From a checkpoint of a small mixture-of-experts model trained on Wikipedia.
Size: 13 layers, width 160, vocabulary 8192.
Training: a variant of Adam for the experts, 241M tokens.
Below are experts of layer 3 (counted from 0) of a mixture-of-experts language model. Rows are named gate (a neuron's input weights, with its number), up (a neuron's input weights, with its number) and show model dimensions 0-159. Each number is 128 + 32 x the weight over its row's rms, rounded and kept within 0 to 255.
Before each expert's rows: a language model's description of what the expert responds to. This comes from a sample of Wikipedia text that the model never trained on.

# expert 43
Description: Small numbers in scores. Standalone small numbers in sports scores, standings tables, dates and episode lists, such as drew 1–1, Week 4, January 3.
gate2 [151 102 138 154  94 134 149  65 164 122 116 105  93 122 137 134  83 121 151 217 108 177 111  93  13 170  97  95 150 144 111  90  82 101 109 107 139 193 139 133 131 162  89 126 131 135 130 113 116 160 137 148 134 101 102 199 133 144 160 117 150 167  98 145 127 144  93  99 131 138 145 121  69 178 121 147 143 130 172 156  98 209 124 172  72 149 113 138 127 125 145 150 117 131 165  99 138 141 122 136  84  82 113 144 148 154 134 140 100 129 116 202 145 158 166 105 176 149  81 138 121 163 111  98 105  99  86  36 125 149 194 143  98 159 149  87 107 144 164  90 131 134 132  63 130 147 154 130 121 122 132 142 159 126 140  45 182 171 116 111]
up2 [ 88 173 168 100 157 139 107 105 112 182  94 167 168 114 150 136 142 130 137 168 114  78 106  82 122 144 101 158 180 101 149 108 151 107 142 127  76 191 156 164 144 143 116 137 121 118 179 154  71 118  85 121 104 105 107 161 125 161 214 177 186 109 117 119  50  84 147 139  95 128 136 152 124 202 133 109 105  96 172 164 125 111 154 155  67 159 138 152 181  86 117 133 174 163 182 102 171 147 151 148 103 126 183 142 159 145 134 100  98  59 135 166 150 180 147  61 153 184 136 106 119 132  99 116  71 145 155  65 134 113 162  95 138  78 131  95 165 128 133  87  95 152 134 100 120 159 112 117 109 144 103 105 130 142 180 147 135 149 109  94]

# expert 59
Description: Common content word stems. Short everyday nouns and verb stems starting a word, often before -ed or -ing, such as wind, burn, power, water, inform.
gate2 [121 124 106 142 106 147  92 103 120  98 122 134 131 123 146 166 149 104 160 112  94 113 135 144  92 136 186 157 187 126 115 131 172 111 152 155 147  79 141 145 139 158 132  85 113 149 147 111 129  53 117 145 135 135 139 104 110 117  91 143  51  96 118 129 193  91  89 119  73 185 134 159 135 125 174  89 125 122 126 157 130 173  94 108 150  83 105 113 114  75 116 156  97 163 122 115 143 156 127 119  71 124 119 113  71 102  80 158 196 155 137  95 110 185  62 152 160  93  96 118 208 122 153 103 150 140 109 119  47 150  95 176 100 144 127 216  85 145 185 150 121  99 119 118 194 138 112 114 128 124 134  66  86 178 125 155 166 150 112 193]
up2 [ 86 182 113 127  85  72 104 127  97 117  87 137  88 139 103 103 128 123 129 129  74 159  99 155  82  98 138 108  97 112 140 129 160 154 153 157 181  96 104 152 110 110 158 128 170 133 163 113 129 130  96 162 123 161 165 101 138  91  82 115  60 175 134  88 165 142  97  42 133  83 121 162 139 155 162 122 150 125 107  69 120 190 113 131 140  79 172 112  88 176 152 147  69  98  95 103 129 122 152 170  84 143 118 134 121 157  77 120 125  68 122 145 183  97 143 103 126  96 142  67 158 142  86 134 175 115 154 183 160 167  82 138 138 103 158 109 109 116 160 107 159 113 110  88 130 147  90 148  97  36  86  58 117 151 116 189 153 150 112 141]

# expert 58
Description: After forms of be. Words after was, be, been, such as became, widely, founded, asked, and mid-word pieces like fa(mi)liar, real(ly).
gate0 [139 145 152 130 118 185  79 139 103 157  59 121 135 119 114 118 132 134 137 144 141 197 136  72  80 222 121 154  96  98 106  75 155 111 164 100 113 112  72 110 147  75  69  96 112 102 139 187 141 114 149  94 219 119 136 112  95 152 103 111 129 152 168 188 117 189 129 121 127  68  78 114 146 127 143 100 163 118 180 175  98 140 191 111 147 120 162 117  69  80 117 161 151 105 183 102 126 148  97 122 146 110 119  74 165  84 150 148 117  83 208 134 116 122 110 124 163 171 136 157 109 108 110 150 154 108 138  94 113  88 104 123 125 123 147 193 166 157  89 151  81 134 118 110 126 136 102 136 116 130 128 118  98 147 107 152 183  71 136 142]
up0 [100  98 113  67 108 144 108 144 138  86 162 179 126  89 102 122 112 149 151  49 154 113 171 130 124 103 114  89 137 164 106 164 108 111  36 148 107 130 141 167  69 123 120 149 141 208 124  67 136 142 131 146 140 165 166  99  88 170 112 145 137  97  61 130 124 166 117 110 177 174 156 156 165 198 143 112  94 139 115 123 157 131  79 120 179  87 118 126 131 123  76 173  57 103 108 107 178 137 112  93 173 133 132 156 145 154  79  86 153 117 142 115 137 104 174 148 126 110 111 139 122 208 100 112 135 130 130 129 121 137 173 165 211 144 129  83  82 110 136 115 161  96 117 136 101 132  73 107 115 212 130  75 136 151 103 126 115 139 122 137]

# expert 12
Description: Prepositions, words in titles. The word "for" in book and article titles, plus in, on, not, New and mid-word pieces, as in "Philosophy for English Readers".
gate11 [126 114 129 122 216 172 151 147 149 136 162  70 179 101  96 100 170 125 161  98  61 123 132 154 102 151 139 142 131 129 142 171 181 149 152 129  99 179 142 116 130 160  86 104  92 123 127 108 113 141 200 120 139 147  96  97 141 123 158 110  95 105 181 169 157  62 204  96 106 138 127 119 100 154 137 158 141  88 109 176 127 156 130 123  26 125  95 182 162 150  98 109 163 113 139 169 139 164 170 129 149 120  40 166  83 153  79 143 118 119 128 117  88  89 170  88 100 134 146 159 155 112 170 133 171 121 137 139 203 142  97 181 130 149 143 124 156 133 141 114 148 186 140 185 121 157 179 152  80 100 141 104 103 134 110 118 154 108 113 104]
up11 [143 101 116 142 112 104  78 117 121 107  85  62 146 113 142 130 119 116 160 142  40  62 147  78 107  86 223  66 142 126 116 167 197  92 120 150 144 182 147 121  90  50 158  91  62 165  92 134 112 115 136  89 119  91 136 169 174 124 128  99 115 136 137 121 188 135 136  92 142 122 151 154 115 167  93 145 186 142 138 156 115 160 127 142 113 155  98 163 111 123  92 128 103 165 172 106 131 134 184 129 111  98 112 148 148 127  93 104 131 134 175 129  90 104  82 118  63 115 204 135 138 115 149 138 199 115  95 207 101 153  88 152 147 141 157 108 126 107 128 136 148 130 186 136 132 154 148 122 173 165 155 100 141  94  98 141  82 154 134 135]

# expert 62
Description: Pop culture title words. First words of album, song, film and brand titles in music and entertainment articles, such as Gotham, Electric Lady, Sweet Dreams.
gate0 [139  85  75 152 135 138 127 132 166  95 100 112 115 158 181 149 132 128 109 168 106  90 107 136 101 121 116  63 110 127 132 185  76 112 137 100 161 135 148 100 174 159  81  93 162 145  85 169 135  94  70 138 152 117 173 106 129 160 114 118 125 177  96 142 160 149 131 168 158 139 174 137  87  91  95 127 106 121  97 140  99 141 146  51 145  86 124 129 157 150 127 127 154 113 118 120  89 121 136 189  95 102 145  83 157 101 100 163 117  73 181 166 161 146 101 150 101 127 163 122  42 160 123  92 173 181 159 118  68  82  62 111 147 163  97 103 142  99 143 152 174 151  55 104 130 112 129 152 137 136 120 167 117 157 224 190 100 112 103 134]
up0 [173 122 192 131 126 166 141 114 109 161 122 127 179 151 122 141 145 175 156 129 161 111 124 134  73  85 161 109 127 115 106 112  96 132 156 143 130 131 178 111 108 146  85 112 141 194 128 129 106  82  74 165 101  89  90  85 119 161 134 120 167 148 120 133 196 124 188 120 151  94 102 107  53 174 125  74  87  79 153 150 156  90 195 137  79 117 119 130 183 129 158 167 168 155 118 141 132 122 125 136 212  71  92  99 121 126 179 165 125 130 126 119 132 148 165 119 100 137 104  90 124 130 160 134 103 149 160 124  69  62 148 156 166 103 152  67 177 157 149 148 163  79 116 101 118 155 160  68  64 122 111 192 144 120 139 117 139 143 142 181]

# expert 50
Description: Sports results vocabulary. Sports words and score dashes in match and season text, such as scored, competed, finals, yards, weight, and 0–0.
gate1 [110 115  73 156 145 110  88 156 143 129  89 150  80 180  84 139 152 141 156 148 130 123 171 150 159 139  71 131 131  82 132 110  87 197 207 181 170 167  67 128 165 160 174 110 125 137  96 166  90 119 124 115 175 149  93 126 157 145 156 134 130 155  96 124 154 128 154 130 119  55 153 131 131 131 169 162 150 142  91 170  89 135 151 115 183 121 132 147 162 155  76  94 112  70 151  78  92 162 145 140 150 133 177 103 181 101 123 168 166 150 126  83 117  92  89 177 169 141  96 141 106 192 160 134 128 103 153 119 112  94  88 161  87 114 200 117 108 188 159  62 152  96 162 159 151 101 141 160 172 125 131 149 109  85 133 138 169 154 130 123]
up1 [ 85 119 124 136 120 121 164 102 153 110  67  87 141 128 180 118 229  93 151 210  93 164 181  88  75 130 137 185 110  84 131 159 179 137 124 125 135 134 147 137 112 121 118 129 144 145  67 111 137 147  79  32  95 112  90 137  55 140 132 194 143 128 153 165 112 114 111 113 139  81 107 111 120 110 125 173 147  98 140 125 119  98 110 132 127 145 138 101 137 137  87 117 164 141 113 115 106  95 143 154 116 151 154 104 106 113 134 168 158 127 142 129 121  93 121 154 213 150  98 143 138 154 114 121 115  93  24 115 141 113 106 111 135 164 119 148 137 129 169 130  82 133 172 102 112 148 100 177 125  98 136 130 140  86 119 101 109 232 102 200]

# expert 8
Description: Hyphens, dashes, slashes. Hyphens, en dashes and slashes joining compounds, score lines and year ranges in tables, such as Gilgit-Baltistan, 3–0, 1949–50.
gate2 [207 112 153 148 140 106 117  75 133 169 188 138  84 173 138 163  78 116 136 114 172 181  91  35 162 142 166 101 113 126 117 118 123 111 116 141 155  97  51 110 113 116 169 162  65 121 168 107 194 111 122 161 148 148 107 111  77 193 137 149 126 153 154 140 142 131 146  74 114  65 145 114 147 103 138 164 106 121 131 144 164 132 174  80  81 139 137 114 167  97 104 144 142 123 130  63 140 193  98 127 165 153 159  72 123 119 148 118 176  97 174 146 164  99  91 127 111 121 148 105 118 115 115 116  86 142 129 112  97 148 152 108  57 142  93 144  82 172 101 113 120 128  67  81 186 168 150 123 161 146 129 136 109 105  95 164 108 182 104 128]
up2 [154  87 106  95  89 128 139 142 107 122 164 110 124 117 174 142 119 176 114 112 159 210  80   5 137 100 133 143 177  84 201 151 161 125 120  72 130 117  97  73 102 107 102 152  97 161 146 181  94 107 110 130 133 118 116 120 179 160 183 126  66 106 129 135 137 217 139 145 162 143 113 109 108 119 155 109 108  92 120 138 216 114 140 114 132 172 148 135 164 162  99 118 154 165 103 101  89 127  84 109 109 134 121  89 114 138 156 105 136 163 157  63 142  87 117 118 186  95 118 124  70 145 115 121  60 128 131 105 179 151 125 118 153 144 179 135 130  95  88  99 174  75 142 134 131 151 177 130 107  91 132 152 121 118 109 152 103 124 115 170]